python train.py --n_experts=48 --experts_per_token=4 --d_expert=64 --d_shared_expert=0 --moe_layers=[0, 1, 2, 3, 4, 5, 6, 7, 8, 9, 10, 11] --n_empty_slots=12 --routed_scale=2.5 --balance_loss=0.00329 --vocab_size=14835 --norm="rmsnorm" --tie_embeddings="early" --optimizer="muon_variant" --beta1=0.93 --train_tokens=426300000 --steps=4512
Below are experts of layer 2 (counted from 0) of a mixture-of-experts language model. Rows are named router (the router's row for the expert), down (a neuron's output weights, with its number) and show model dimensions 40-79. Each number is 128 + 32 x the weight over its row's rms, rounded and kept within 0 to 255. Numbers have three digits each.
After each expert's rows: a language model's description of what the expert responds to. This comes from a sample of Wikipedia text that the model never trained on.

# expert 33
router:136148108102117128156160143168141129100115109095090091089133144119137125084098128126109055134132103114114075141081178120
down0:122108118164119125178116062147147167140105093186117141140082147136160139159137096097123176114072185173136168105135111135
down1:098108117124113108109153125163161183131122106157087127138141114100110156148158118168127163183126138098121067208188075143
down2:090136122094145088129131174153173076067129117137149105109121108166083183094144122109130076108094059121145133074072091148
down3:137099100155129181118157183059064106165174153130129118078173146101159110173160085102098127165142153117050165115162037103
down4:133160088135210136103103161152145121130155174143176126119115129105145154139078140194104132186111128091112087169079116171
down5:200089171121121128112112093107077100142143107189136141077154116104169121165148135138184153088112116123153149141157061158
down6:102167106114104159055127140156144120181161135204107143088110150213102172126152095141135180160153148153095081159131162152
down7:167163179104126113092068123127090098132125144126127176119055100099081087105068086090122134140137128060150131089193098171
down8:104115141133114200145095118196175171092114150158104096105093115161133179124155120215110128162140140104165124099117133107
down9:130072115091108109076078134119110101114160140135086219178108157112070139145166127108040156127133138103149107157079068121
down10:126128097153156130107093142115115140128181161124100194163000101114084088116096156159078087176157123088182113120136070097
down11:160075130094118085132105099087134120175067130136122131116123164126100117114172113149145179110139199112103126135097106110
down12:121086098145118177138063168171202180125121112124098111150155132100122092164175156151150124100072122113157111139107161151
down13:092142154142067208114086145136115122116137095151085132095063079110136133171142079119117146112085099113167109084134116146
down14:117138124166167137132179100128087105145101064174093129060136089141064162147131202203189143101087101133143102080115126117
down15:176100065147141158112074134181192089192158153101161188099148099110071153106114133089121076166109115112106167089068117152
down16:129112141104094119083106121163111133185157110098149144153128131127192155154160177119094089074113139128156125105138141125
It responds to: Scores and table figures. Numbers in football scores and goal minutes, e.g. 1-0, 61', and numeric cells in statistics tables.

# expert 26
router:153144173178070115077151107158102117115133134106169199146118141181068098087144153111133106149129119102077111104069097158
down0:108148138070094150155137114150086118165115045144114161142086129104147169137127088132117165124142190179120130148128159173
down1:136139093109082120087151144142171132101101102124152101087151180132120161122186067110162070083095114067142174143118110131
down2:126101140158179045168102116066098114124115125116040138137084092130110129175187114137192124127127100089118174143130091125
down3:097121134136087146145122134069179090200097112131169135115089110088118107129132072151113119118132123131150147066150092098
down4:157156199110174138127092157129087121168067100114154105112106119104199134117126172079123174128119113115127124093132183073
down5:163106102161163128114061158074096168140153094132181171146131172168049070182107088120168138108170122124119151149157123156
down6:116118078169101132120150076129170105156119161141082108037149128141192137120132071185132137118145128104079171068125089177
down7:072163175137068124096149119103133163136163096110143122132167103172102121108117151164042168107166119197128183070117145193
down8:104191146194200169150097122118128103097120131157156148121098110126164115138144102081144120159130140102083159120132139140
down9:087152152142072156115133147127157147135169072115105125133147095147094109132124126149146180108162116163158156101098167151
down10:108119167164160132177145103136144150118120126070064108149146147117207137152171149123142071128073130130076113097119101047
down11:125103124117119160151134151145156092181145192105163118138182104098141134183134162130153106207180049124073103108134088149
down12:062162160128158138140094170119127132135123111110115149149151150173185181092100148145034097120154117098127125185122123115
down13:134144163127165148125138156114146141047116142094098139197129102147141152181170116097142182155113160120142190066081087126
down14:137062082079088095152080111096077182158149115113115145124123111152156139177084132098160131132072147154156100154115152141
down15:105130093118087132118103144197138096129137093147088124082122114133133104081129145113116112148133101137128138093073086143
down16:167129146116153089159087099125099119125105093149127078088162137173137171135129134148103149164143133130144161196087113103
It responds to: Digits in numbers. Digits, zeros and percent signs inside numbers in tables of results, scores, times, votes and money, such as 2:15.80, 9,097, +3.2.

# expert 30
router:182127127125075102148193084178075113129067164110079148116144129190136125125101115144117092153140128137121086131091126131
down23:118161171121142117102139132144148153116092067186099142114185090139087167137050073165137125110119198096098176146129149161
down24:135093144103134120136115087107150099173164155196139133178143150157136106219102148108150123152070092142110129131140142151
down25:102072122168166172090056146093114117143082098166131155156130131144118128177073092126118129128036139149155124084121091079
down26:091020126151133183186106153098174126106131141185160104119107170155167119154113089153051112051110103081175069127129090176
down27:090170083115114120097146096108156125114152116120105148162174105112112108143146133162151154150132085120143213063116160122
down28:077084180057167117108141098108140102149116108133133092120140131082110090150094121128156113132102136088152093179137158172
down29:173130155099163099114141125142119084103067145149124187121141135100163098148120154143120192094074138167157143110159088123
down30:118048133097099088108174162166110078167086157137130021096152107123110090122149094127147150180146065118099094124103116142
down31:154138145128170191102171098115078140126167116186136120070060138139078131117182115131088103105137092146152082117121124084
down32:133207100121134171062129103085159136126131085091117108119146175109141126173130172128085240176128116176082131156162153119
down33:187082159131187096106128175157103145140125092165150091135119186189198098178164158098124124127070071071184088034145090146
down34:105131170157135148181168196125115139150116102143183150102165200129202098141081125129089117073109141155086080148081135127
down35:173119146132118083175106140154074098119058114130134105120137188189199123126107087130136069123171075152109126114131094137
down36:106053104102104145161160200134145202142105114101125185111130103119180097177177079077105135117109123056126154111112134157
down37:141114171136123161178112113078142114106104137146081171131154118104185153109102124149140129153073113161131146125130116141
down38:143111056136179131092132126183142125118156116138116126150125097138169130048068123117090091129168119053131168148093084126
down39:100136183111128143177131155137166135121106160100123175073135158151113110079177147118165124123136128103114164114169137198
It responds to: Dashes and initial capitals. Hyphens, en dashes and slashes starting list items or joining compounds, plus capital letters opening names after them, as in All-Time, Seattle–Tacoma.

# expert 24
router:103159186111112099136146161106111139090108112121131165113074191112113108084119142145079123090163170187123137144147179091
down23:108144143129082175123080094118088158156089066171160115101119149133146102179148169183154113092141113100137111103111096137
down24:092105093173107151139072128096136195140153136159159129170064147113188126173075131118117117160119165121100185145125137149
down25:134101131141118071140192123173138087129136135108185115131142067150091196134144167153183075163120110138105128098115194161
down26:115182115142083146085108087142147211094162109131128190107125140114152180120104068129131077072156064140118183086118139143
down27:172110043166128116090147120131138192203149136074073099106156123095139174104123040118152113055117177119122119096172122104
down28:233088141118090155094189186141171057126140123160091192085138110140143084106216099102106106089129073150101142119156074140
down29:079119170085159154117188115079090118141163150154146101148114125136176153157148098147100140104121113138099150123149068129
down30:123130087179179151104093127153070106133109123164094116080154125146132192069143139193174180102115095112125169171116153050
down31:153104108142114096170128095133151129170157121172088154098114067150127095165146114112132113095141149167147154116148084113
down32:148094148123146158097141138075122176117139236185104143162092092104149150189103130076200159098051103140173152111138088180
down33:150148146073061147120114186146080167104141173162167101111126088104119183130190127113133139088161143153179163081076136138
down34:102187145131094145125058151123108132121165158138168065161108153136162142130103138153093148105152114113131127167149056104
down35:083166091182174144160074116116143120161112105200091087113104180082191125144050102151109120110129160084104119090145116094
down36:131131092096155154147151089128161122200158187140145165057138077144159115138099134146152137161158090093146126117106156137
down37:106165153202122131129079072124129136147136120131105099148149117056079186116173136136146132092175156143160121121201136123
down38:140116117102148120113122150129140199155103026171055142186168191095080141107166061117064099151135096209141139105155123104
down39:090167158105163088112096055128109160144096119113122122120189142113155149109135110163165095109135047130139144111149113109
It responds to: Adjective and name endings. Word-final suffixes like al, ic, ian, ary, que, ony completing words and place names, such as monoclon-al, Albuquer-que, Sax-ony.

# expert 19
router:095171099124119111115171083168123107091159131120142136121134205118134087069128187118098052150134160100132102144153176105
down0:101162090151126173126144179140126119160159164166118118090149086199129150159111164110156159092114104131118116077101132100
down1:118068066168124126154107070145083120137095100120157100163137162106127149120117077154122085210154116130065093101137031120
down2:103151124101191120187164140030170125216056089098130200168142112091107177102108092142114146081074158172123153121072101117
down3:127119214175138146060101139160153127146137162121190082096146105101140078121088106067132159094132115075135165114145135130
down4:081164154115159160103131158122141111093102111080093121125124106075121112146124103148135160112144131103064154095115130112
down5:092115083163156080142193148193158135169084134095119153137114128074106095088133122165102103129094131145105135111159078142
down6:144139145139104139087166160132177172144086128185062114129124109116088130059157148126137103075118132140145139083232159176
down7:126106125203116119095127112185156156134127112124161133096115151165183151175094075162157116139121100174124164099131100128
down8:140110091187082143085096148111131147124129149162119134159145175105112164096160141135088105156147138100121143119130166117
down9:061145122117145155145107213128107058121167118033153106155122156087129100141105140158114107158131128128145178124114129124
down10:159108072177073042133146102154151082125133135157094127054091111120154121092078138090115134103132093096123140123147125191
down11:110089157126100130116159161107157132053141133104105108138088166171155102145187087091150167109120128155128133164189103132
down12:132090095107098135155120122110153203140129149070140096162101080171109147098099110051158107076132120173135111130149136173
down13:089100171128154158184112157136125153101124082078136124105157143085096135181114147129090115066123143062180166132130092149
down14:121073126130144140167189113178171073144086147175118149120127080115126088096110153079094117107176095110157172098036154146
down15:105128118100137139084144112176164113146061095138071112066095097088067132096111160192091174225109108100117134157174116106
down16:145087137126098093085113129129157141128159098133144149127067089177069191144129138102077183187097109098145111114100160091
It responds to: Competition and event nouns. Sports and election nouns after ordinals or table pipes, such as round, season, Cup, place, League, election, Championship.

# expert 40
router:120096150102122135091225134150095092099127086083162148065094154145128062060085137165121111175118156150117076163139151074
down0:213126128101106158149073117136057094088115158088100122123097122074156107121110106147093114079157125129184167138127090138
down1:149068121105158119087131177119174130151112166185131119130121136110126073127108184114052143118114089139117093133081159146
down2:120094148085160135081131200163081140152082117096159114141094116089126127121165160134161086064087129053127150111101155116
down3:090111102162140104130145163104198118107135140144108148094096170152182114114116057087125095159047150124096137121176120132
down4:094119119108121124138129053168158132080137092119085102153191137137132129194134137146096142147093134096101122086142165074
down5:157141142084132097165149098157147109127108184097135133077121150075160110133149106114121126137117166073158157151095161144
down6:102113102086079183154108121178118118201110074144120126099167152089153163141077112148131128044133105108191106115133068146
down7:157118138114146121117124141119090144084155143133073128105132076195119124102143089141205148139116173090123066101192092117
down8:131149148143169161087102038137167104156150144108144134154156188100132167144069147116119108133094154087156132059138197171
down9:099108208126069140172072113188142177128093096145128131146132158122141097117110107096092128132178208115157150057179162151
down10:118110134105105054129140118126075181062158080125148113166135161153153131126214116102134133174140128159122095119072143124
down11:199115161107138128144104161145173092137170126127063135096151202123120183119164182105127168079051162082100135143181134136
down12:130174133144194152122091126117184174173116129158087096134132089124161055155098048097158116060144094063140103178138158093
down13:172140177195142166173096124084092142149158138107120181145194135111156141106153075176137055104146128075095175142199076153
down14:127138143136090148180103165115100088153139203179116127127139161167087179212136075122143134150182122126154162126128078077
down15:152166114161171116126163116080120132097109173091121125151158088143098133153113106110094118142140110164082112114100093102
down16:161081135138104149126143133139138139091149149113079093172096075096130197128073137057167103215100182114096151145136136173
It responds to: Common head nouns. Ordinary whole nouns such as years, people, life, season, University, Party, and -ation nouns, often after of or numbers.

# expert 21
router:157152141085086098172171099200095096076141088086096172093075152152051100096107141130090095110134164115102101158109144101
down0:141179124098100166142125117173172149104135171165143112158162224103097139134086109147148081150176125158124104128114179164
down1:132085128137088119149114090107096119137092137090110156119138065045094103187228154113111105134108119140159128124173138187
down2:120113040105171186132175170199116142105146085109162154101136077112117146114121096097130093090104135117153182075124102115
down3:124047137221114101135117132119140141104132121149111058084174175114094156143116184060154134136145116087116130122194119162
down4:138113142136135137147189107088179115133159196179132134123140141176126059132133155156148127136082171113154053116191095132
down5:097180125168106159138094114141118080140098152107104205189123136163130165101088123129126106155083131110128137167087132074
down6:159116150127126091155139153164098091142110135156109128112110136102137135169143148090090051091102149156139125124171129136
down7:125140166122145103078117127163109136138085140098127190096156099143141199132173150138134117145130082154096113140114087138
down8:142115115077123070137096184167175167101124122133119167131127130067167134128141152145178142166141063146126128108159164154
down9:131144074138137092167123157128202151179161185121138100144162150093109165109096170132145115155132151146118098179158091194
down10:118130117123072104140108126138114210146159130109140090184104120116140181111124129173117089098147101133100079091135130098
down11:080167139114109106122118123082118166196141098167187160138097096121138096185171142112146125127118095109112179092133079172
down12:128164098135153120123100185137133136122107138186169100078165059140103174134117095159135065138153067121154108134120103093
down13:167144131134123149173107113157189155160130092171114105173148053110133132101156133109127130127169075097168122093126080168
down14:115115121096124119073167042164098114116114168168118144128167119092133122126124144139150103130079157128108190147143123135
down15:121110115168149121159083137096146120138079130146193117036149100081151110167125074155100098125097074104117119119180125161
down16:123097162152153072095111110162192106135099219133088121132098156136139144058101148104151129082143156198189154168143117161
It responds to: Empty cells, first names. Blank cells and given names in election result tables, like Richard, Mark, plus closing == of section headings and infobox colons.

# expert 16
router:130125122126115133144152053157069085112173126103105168096159112237091101104130137157132090149137130140115115198135164109
down0:096078128138148113122139143090143115127156117165129103123133125186172123137092079069097159110152168082156116133185123136
down1:072159097187100109132099168202073102152107123142104096157162166174124189149148098144146118085157113137111109075132096114
down2:184125100092074082110125183130099132130123103154159128077161076118120135147078162137158104069163099145128166144126129157
down3:135092198127128161123126132115162137134158112112120131162161071171144175171138123168111119131124108153134129152117151081
down4:139116169187135059086114079112138134169135133158099076110171166083123117086119080102141172124113114161064136194090113126
down5:163092112140119113134101069160115162211087142128117163159109175163108177134094083129132138113152145100140155115134113121
down6:141120096120116168181081128115123132150155068105121134140103130118190190131111118105126097146101178134093105125133102145
down7:111149047142117161196159099100104078121135169110203064086084131189093103188177112150117147169133113124088197192156082067
down8:151130166138124125152100172110151106153154141168128126168093083161105151110120147092177114143098083109117197107088099093
down9:137099167136155106055126171137116110086078120080147139097144140145219082132150145119186114131117079153103109106107135100
down10:114142120121078128112104132150101094106137032101141132163171138114117135146100097115077159163170107098179117103167108123
down11:117082113166105119158060120170094128140143150148176119102140148150123157226130122102080102076137113072153130133145146114
down12:160158128114091174126072142137148126144134154133125123032152093135035145144103116095102177146098027179103129186176101154
down13:126152132109081122165141183163113072105059095175123135137104191046141127090132148125107155098157098150067160087157150136
down14:021178079091155070112105190113157172187181146098083154133173171146155116135134139106116132125143083120066155131149067140
down15:152208086099129112058090152153131117147088171074095120166091130187105175136119130155174123164131144154203145111108095140
down16:173137120113146126117103103116083112167119147137155088122123116107112129233123078122148158149133120081176112147115154098
It responds to: Sentence-ending periods. Full stops ending sentences, often followed by a line break, plus decimal points in numbers and percentages like 100.00 and 14.34.

# expert 43
router:110154125082057072104174098128106093163187125093095102127091153190075098109114136162131095129147098150115107144178120099
down0:140103067140096086118169095163124133105130081119104104168128151078085160167144095087135177151197135126191152111120144185
down1:123101149150081146154111123085101154164149162119107163151111122144079181184104125167115156090157108126161167163107137138
down2:114103192093102095097139153091116068136192143145102189100179145103116140147161136091132122104118098103104135125118143162
down3:197181138100168153125128172069128087131072138121143128101122143077068166137104089139124129127134073147105143143161137128
down4:133117211145174136105145079126125122103164094101177082108092173101121172167165123122122126115110148113138115153169204137
down5:096116132114112147141114190089128136138146162199142095169104113158133121151136146083094099165132150184170124173149171058
down6:138098191082137110196139203099092135155095088165108139121106105092148174120172142127112175174091110150129213202170126090
down7:127064130147088077160133166114160138119158154140126128161154089107110149144140171064121134173118163161176126116146142092
down8:126163103144183166197124057154114117114123126177092050155130164150148114148163098210065135175085157123100104171136162098
down9:067167167196174169149126124160145168092107120131151121167124138116097112106071125117080139092118080126125096077134087119
down10:153148167110187068125084098098145161155122088098116172114176206117088148165176125128148116184134059138128149107145112203
down11:102137106097098177143066162172104092100056138117113122066104067099091134091116153158105084143079124122135132090140100168
down12:116100128064101136144090122176143179149112127056215057108121161171136135185181126111125120136093147125142103061159128081
down13:141125079170200128114185176114126038046138145115076115080132103146112147135075170130108114157175112111164100201106131152
down14:104145142166115121125108181144181131133149126148184134138117128115115123123089139155109100173043151178183172069128111161
down15:116092092112180129173114147095128120181152078126144100133134219158151137141134172100128094190119064102109137170138098163
down16:131059069143118150151147182160133089115143129134049099184162146158184104180126166125084184168058088107126160169162124089
It responds to: Latin-like endings. Short word-final pieces us, is, um, ens, ons ending surnames and Latin taxon names, as in Genus, Challis, Reis.

# expert 32
router:104097133078102073160167112174140100105075063076141169154126116152068127124076171099137126152121158115124080158164147069
down0:084199105083101142106124190163103110146099108091119117150064101144167143121147130159171064125117077145090122104154140125
down1:055157150134116173110092144187158159146118143073151141189133108071123131153115125157169173156133167147157105112106083135
down2:191129143136112128137129153131111118104125105151103146065109143121128134105068117225136141136145154140121151095116066107
down3:131180130099102107149104081056158107200193166110129143137095149143102183140128119127192129102177129106120202115135089142
down4:127125213105131182153116113142096091171141131108144112096148137109105158132199153078144159108161067117118119093122087136
down5:112089130126160058113160142115148154139133149064148042155109094171086160109155141152106146073100108152108113128113163165
down6:118111104108136158152074100096138141150083115120126104102102121126085086102176106121163117116145120115118086106165103129
down7:143085104105150230155115135112142137129158138081107072109140095098163167123111103163138136115053149141158108080107146176
down8:114141081110150122097137073187087111182159098165162175154156132137173155108087091101089099103167078120118083062111100067
down9:154120093158113151159100116241090174125075176141142081134162070133161132133040110161181120112113141152118122153102122118
down10:088137070138172144136171114183141124101201131080143078184117170159204103159115129207115093188103117128098137062164136120
down11:163140095108164150144133093028135087134128115120196037127177103196135124163104081135107105140134129040121115139123185134
down12:090078144120090107080080169189190079116110157189169127169114141124102115077128131172139136099143121180161155141123154145
down13:132175126177162142094079118098178126134112126134083147124132143128092152123156111103109131117198124158145176138125092147
down14:171145115090132100167157190055113117142177177110174172142120165108145152172110103120137068125169148155087166105107038146
down15:129177120134129147104090126175168123153088123113115080094116070145101101144101167134105153052141124180110123164143131128
down16:084116106124032158141138076125136188118152062169111100084113152086097150128154132100104136185150062121175090111111154125
It responds to: Plural s endings. Final plural or word-ending pieces like s, es, ies, ers, ations, e.g. duk-es, Ag-es, board-s, plus table pipes.

# expert 25
router:166122160148104096094149042213130104066106095112136122125096186133102091084117141142060092136084146102134077106121155123
down0:083110083054146182114100163166151111185084130155125095151119073190106076084123123112149114239089181120134143136117086091
down1:120155181110115131111103149151144151149127182099158190115126057143124167052123106109098145095133085077167104111103120150
down2:155147144190127168169169142102091158136188108159104127179171119128100179135128098163148117090117162091118127126138100155
down3:080150154105166148086163119196089093140151156097126131149116130160191182103098189153099082075063147133104179128157160136
down4:145104098145136140172101093111165166103134164123171080101164125114137132117117143199150135086193147150154122189149067172
down5:113173100185197155118138192097154085148174168119149135099187131084147156136109120074096138107146127089105090166112092142
down6:109172082130167079119137176149136157155126128129135107111104129145119111173152108095152106068112146132159098149063118154
down7:118114097140115093133110126167149157133154140122101174104095144084083118116171088125104055097194112118105094084128094203
down8:108135173130092110094059156122144089164080123111113151089153103148195204100127153179143131091102140162155169125111182111
down9:141093130142153177132171131124151158137122186108124118138187118170145084126132149078148130156128154175153152113156134148
down10:127147079085119104127106096115155064189154160114079173140114151120122102156102082162177058178130129143096150183142100174
down11:131152072115145108095096088155075138123092120127115152160128112108127119121072094137139119169071165110139123107144159104
down12:140090115136117184134093146185116140144124108134141056198161081060109163175129129119158159104157146137105108073132088145
down13:149111055102125134128191101164096108154117097109147134102146177133114146100142074116159032175072117133143121167098100100
down14:124119051120146080177190130091152107154147161163135144127182079119159154157118128158145103125074114111122074141087144123
down15:138194122116100180079096120176148129126161120131156170094113121154161194135151110157130134157152109094076145116128112159
down16:114141111134132119204104120178153186114119138159115169145092161096155171175167109125099165067162175111126159130222154076
It responds to: Coordinates and infobox fields. Degree, minute, second signs and N/W in geographic coordinates, plus colons, slashes and km in infobox fields.

# expert 47
router:158105121155131121102173084128122139124168112101109172180102157169063129124104151112140144128158148145147136173051180089
down23:138147077103059105099137127094142143164107116117117109088106121088122125126119157127120117095100141100123153084122148161
down24:202114171088150117127095148151154119127158133149162161128131107090107090157181131123164100167153130101153160104071109120
down25:136138086100111103091112116132131174204108106185217131106159160144116131125130090119159141124055141148155117145153054159
down26:097107087147139107135164096152123124139120132100051087140109115121139153124137163099149126129130147113157136131050134135
down27:119146147083127159106126200107096181125137174113112109160144126092139141119061130164071073126109101166186112086160115095
down28:130127101179184127076040056053136077127128114145127170138118114168110126135124156146169142181160101102100171152104151164
down29:125110137138163097031106177068126066194151169081128165102146136101137113100151118104103134139149098093061142120133076100
down30:154191143105119088124172186129122102126079117146103112140113155151106166162157070094091130168153092148176146127077189146
down31:119130149215164130106111115145138152140080152143074153071090124135128086142089134135142140106126065186190145111085055186
down32:161088145106191140134096127117131125112162124143184153127148216078116157141115114136081088137114100173136119183142121049
down33:141130107089192170083113106147135177158106075140161095118104056092126182140128063121095110085099155089093084156137146136
down34:105081103097164150135154169121136202131173141118046058132095149124071135165176115144056116169096143112106150070151153182
down35:080094149125099080174131201086088188142155089143130108174098150166140103102223162108140106130125091098093171140070180121
down36:118079116124163049175097064116123143102154157101068127160144132112113098145129086137166128152134174136119118105115107139
down37:079179108148134126153117105097082088103123144143070142125101107152139113153069137151123149103141154086088144055165137117
down38:133131144122063121083114094124154184124198104092100131130070162092133078174150100100071139116155114095149109135169142171
down39:100165179133103118135134115139160138149214143142152125165140117100119194129158160181093159105163131093132153109144221124
It responds to: Single letters and fragments. Single lowercase or capital letters starting words and short consonant pieces inside rare names, such as d-ag-gers, Byd-g-oszcz, t-ubercles.

# expert 28
router:166144146140121165094169101159076116109101118128093139108109149159064103046077130187098138107126150144107107137068142135
down23:115139138170188140201130175133147150057061153152180124062224153114155203129104177105172099142136101121129185119073174147
down24:070133099175130102187138161121176118101177136170127094150166102106073053142117135105110127196067151136168135166163178113
down25:147102157125145200147093116125179122136135123148199125145102117117134127057072115183142087100148108173165156107127142077
down26:095142130136132143138122152143138100131168118202131158213099117098100162163133127139146167130147118159140132129055026118
down27:141069103097175147082096049155140119142097117087169133077114158128120097144151044126134151084084150138163104098136129133
down28:145137118091092064130171114080100116163147181142131115098097195166184078153130144083193135080132126163154104106111096202
down29:123194109116143120101131122159140149090109113152133130128128113057103134070127122150104053143183173159148144167133144129
down30:105166166151160070089111179125098174163131142139131149168107137120137124110142181116138121135158136132139169140153089180
down31:123149105113115161168136174174165168147065164171210125118162109142142145134073117090112170072120106180154198095110116145
down32:143167141150136152070090150139139084137090161101136146146103121084084146152124088175133147084140110149175154076193137106
down33:118076058157125113124141149106152085114167149141128115096177151137128097191112112173112075165112143114092135122138134144
down34:099161122137098153202143141118146182193120114071146144112156151145149117115142127129175143103088176116128175149147102130
down35:165128148145084128100101098140104092146143132163123161100135146139118143198127091073135165165079169111188174067161103120
down36:140114085148157103129165145076147133095121152095183001095146159172097164155157131099054137121136138099121148093093107127
down37:090130090158093157164068135126160128130123085109173076142078111145084147116136136171109154079130094166154159189155127165
down38:144136145092150123172123150170189153138120112153084135124143186163148181075132152095076089118121120137084131126128136139
down39:116140151087162083136100101135170035142140105090101173146101104073147125094089077124118104132135179097082110111107141122
It responds to: Noun-forming suffixes. Suffixes ist, ant, ism, ity, ent, est closing nouns and adjectives, e.g. dent-ist, Ph-ant-oms, inconsistent, progress-ive.

# expert 0
router:132130129132115148116164120163113079090125068092084124089147111159139105088121167123141093148136148092137120162106154075
down0:142132133131123120134093175123145145150101178165190119090189188083150162108108135112119210168105177167200125151193113182
down1:159128126070129144182127127099173155105125144122119112137166130105164084132120158134113140122149053141110115085141071146
down2:141132147055116129135109056148126133108127095121126174149076144167116121186199122146144132170088158114101166098164141166
down3:109148150110172094134135113163142129165141158147140144174099185124215120137114181125083112118116039094132119086041069111
down4:178110162077079147101087151169135134066078144146131107140129124064137126097122139163092135127143095099138171148105136128
down5:148173155080133170157123120120103117138092184134102039127209091119141174091192129113172090194080105106173122073082076123
down6:048137092163134098095098140120110162136135136112127118128128148071132182159111079123143125127094131089162138133136098151
down7:118135099159076053115129167178093087072160171094191107155182133067162153109137145113093080103105107144126203128106162141
down8:128092139173125145132149114110158207158155125099068162056144062156124135150116136077069158119103123132171153135114157113
down9:127170086145110122125099107075221135139101080136173083134149187104114171128060083168169146082108099106083157123129053185
down10:134173092071115124155105147113140089153119147131095075090151094102120127103205128151174125186125101158140138141133085089
down11:138111195080070100147062121140112154112125120130183145178108119138180150146138123105111089139186149156100099109127098164
down12:148143082144153162132096126124096114092164093122181120092110116147125113168137126152188101125103104080146105102080088095
down13:139087106122161117097118132166145055105118154073068094136164142145179079091140111145135124124120152145107059147132113123
down14:183074181112167079173111137096118158163148175123099160134109148115067141137161123105079154165061197155169147139098086115
down15:152195104131099119088119095075091164187109126134100109145066198142102164132122124119181073142129105138109151149131159148
down16:094120118157094146112147096122112098182128113124096112113157080149128111095201112175192080109193070130170093116139123136
It responds to: Capital letters in abbreviations. Single capital letters and pieces of acronyms and abbreviations in tables and lists, such as MLB, HON, ATL, CEE.

# expert 18
router:132123153104109047116207081220123072122129137108112092061133151135117067104132145103124109143148168124075115127130164141
down0:102139135159143091102119157147158127107126145156174129085098135151198093146178127105138119142055188134166148082170083185
down1:115162091150115149120100099116148169091114127172162075104136113146152171187103137177085169137142160130177139146151143178
down2:099117157146112168095115120062173123161142194135159097126161086121062099151115137121141151120143124128176210171173141066
down3:097107149104125172173123086109135201146143148127121080096189104104165143141166076134113126112149166095078089106179131132
down4:133119111141123097089102058086144131156090170147118127126138135096120145157102051112210119141147077123126154124206103124
down5:100136153154159118144109121186162161110175096149145214103109101154202119071120128133111125146140119130208111200124169174
down6:161174134143161128114163074115104063148073116090134086077141108116165057130184129110123077098159103137131112118064135126
down7:105159121047142137122121166145125077143156104146162161140176175150131222106142103152211186139164097096042161106090129115
down8:133168091150138106114087131121148144131112147158120116202192145097148192130155112137125054155141105121163084072077119170
down9:124129147153046104120150122129152176110127114069143103149071170113130161137176097132105102116145120081078149124163053165
down10:147105078122100099155102164149117089203139170095130140126070067090159088170085085129125118104136118111022083128160104157
down11:156129187087133144111210171164129169134155136176102157139056092091065137129100165168107032099162124178132128166165170083
down12:109153089137072112058118139149112136125090139084168127157069118071107151116116140084173089102056088145135101171144123152
down13:169152188090166128201099126123129095128150104180114155105076119145111170159140062090109059148154167154165172114158092070
down14:124134080114137123152091122106089194166086085130084197154161117172144093208107073145142124162126154047150118109119096109
down15:094131106206087080132119154146139108158129128112170042101140108217124126132167147151214150057098125108125121154122135094
down16:114152022054147119088118091122172111164141151183129121180068174160099150119155139157152114165156145113158186130134111172
It responds to: Name-final institution nouns. Head nouns that end proper names of places, schools, teams and works, such as University, City, County, League, Club, Division.

# expert 1
router:155126149076107128163156113174129142121118098079086120125095130134093120109124166166110057071119135119126109135072203111
down0:136108120105146104118081183112155117167120137103122074132118123139120129097122126119088077104062111072122134122103175114
down1:171106060137080103164131097052141170124140114172111151168135122127140195079194097161134175150137121119139185155123128112
down2:157097127168117110089126120145118120112087106163167146140144139114135122182149133107150090111138091111117148124071149124
down3:164135159134171214097132122079154147118179192133155109076171112134156093164143135151189077151148069154107168181143182135
down4:150119096109112107100105080109160065106109153127119071110089082132108108108154113106185113160112113117216148136144107157
down5:184098183150153137129087141115112163130149137140140103117089152116140144116170159142184136144090141089126115119074143217
down6:166164106137106149147131097150195081132148139105140099103117112127156167142169115104171142125147137145117121056104127144
down7:168208151141137113165137105140120137116069086087142174106146127131116090111113101167099146106090123129118141154099092180
down8:146092137097082176205137178118098112104133150097154096218112127134165084128128080088071132157126085143155101164170098155
down9:104131147143108193170161147062127160077068101082093151075130152155150124150142143115107126208158083029101132098152087111
down10:136117075185045080113112061184150118173161168146084142142113096132114157076125182118152083112185084106125116127115107163
down11:158172097092155149117132143147139131159077130108111135111185044099099216124133133134080090159129108092167105142138113154
down12:090085117187153148083158117148138129139162175121146135136118060173116150157148087116134098154157115122114168068137137079
down13:095139161096110134130134125099131091173080066111115106125105131123155149124116139180156151062092054177187149150106156138
down14:121148121144090142151088124118113160117149118155122160080098108120109099163119129120186202154094090142137166199111120134
down15:168111099143075132116147168126175136098133110096155103094180101062127172150086114162092128078134170153129122130015094118
down16:092159149165117185174179123090130117120089087119121091173154091141137125130214161128117071149199077143086097077159146115
It responds to: Table numbers and blanks. Small numbers, blank spaces and pipes inside wiki tables and lists, such as ranks, counts, chart positions, ed. numbers.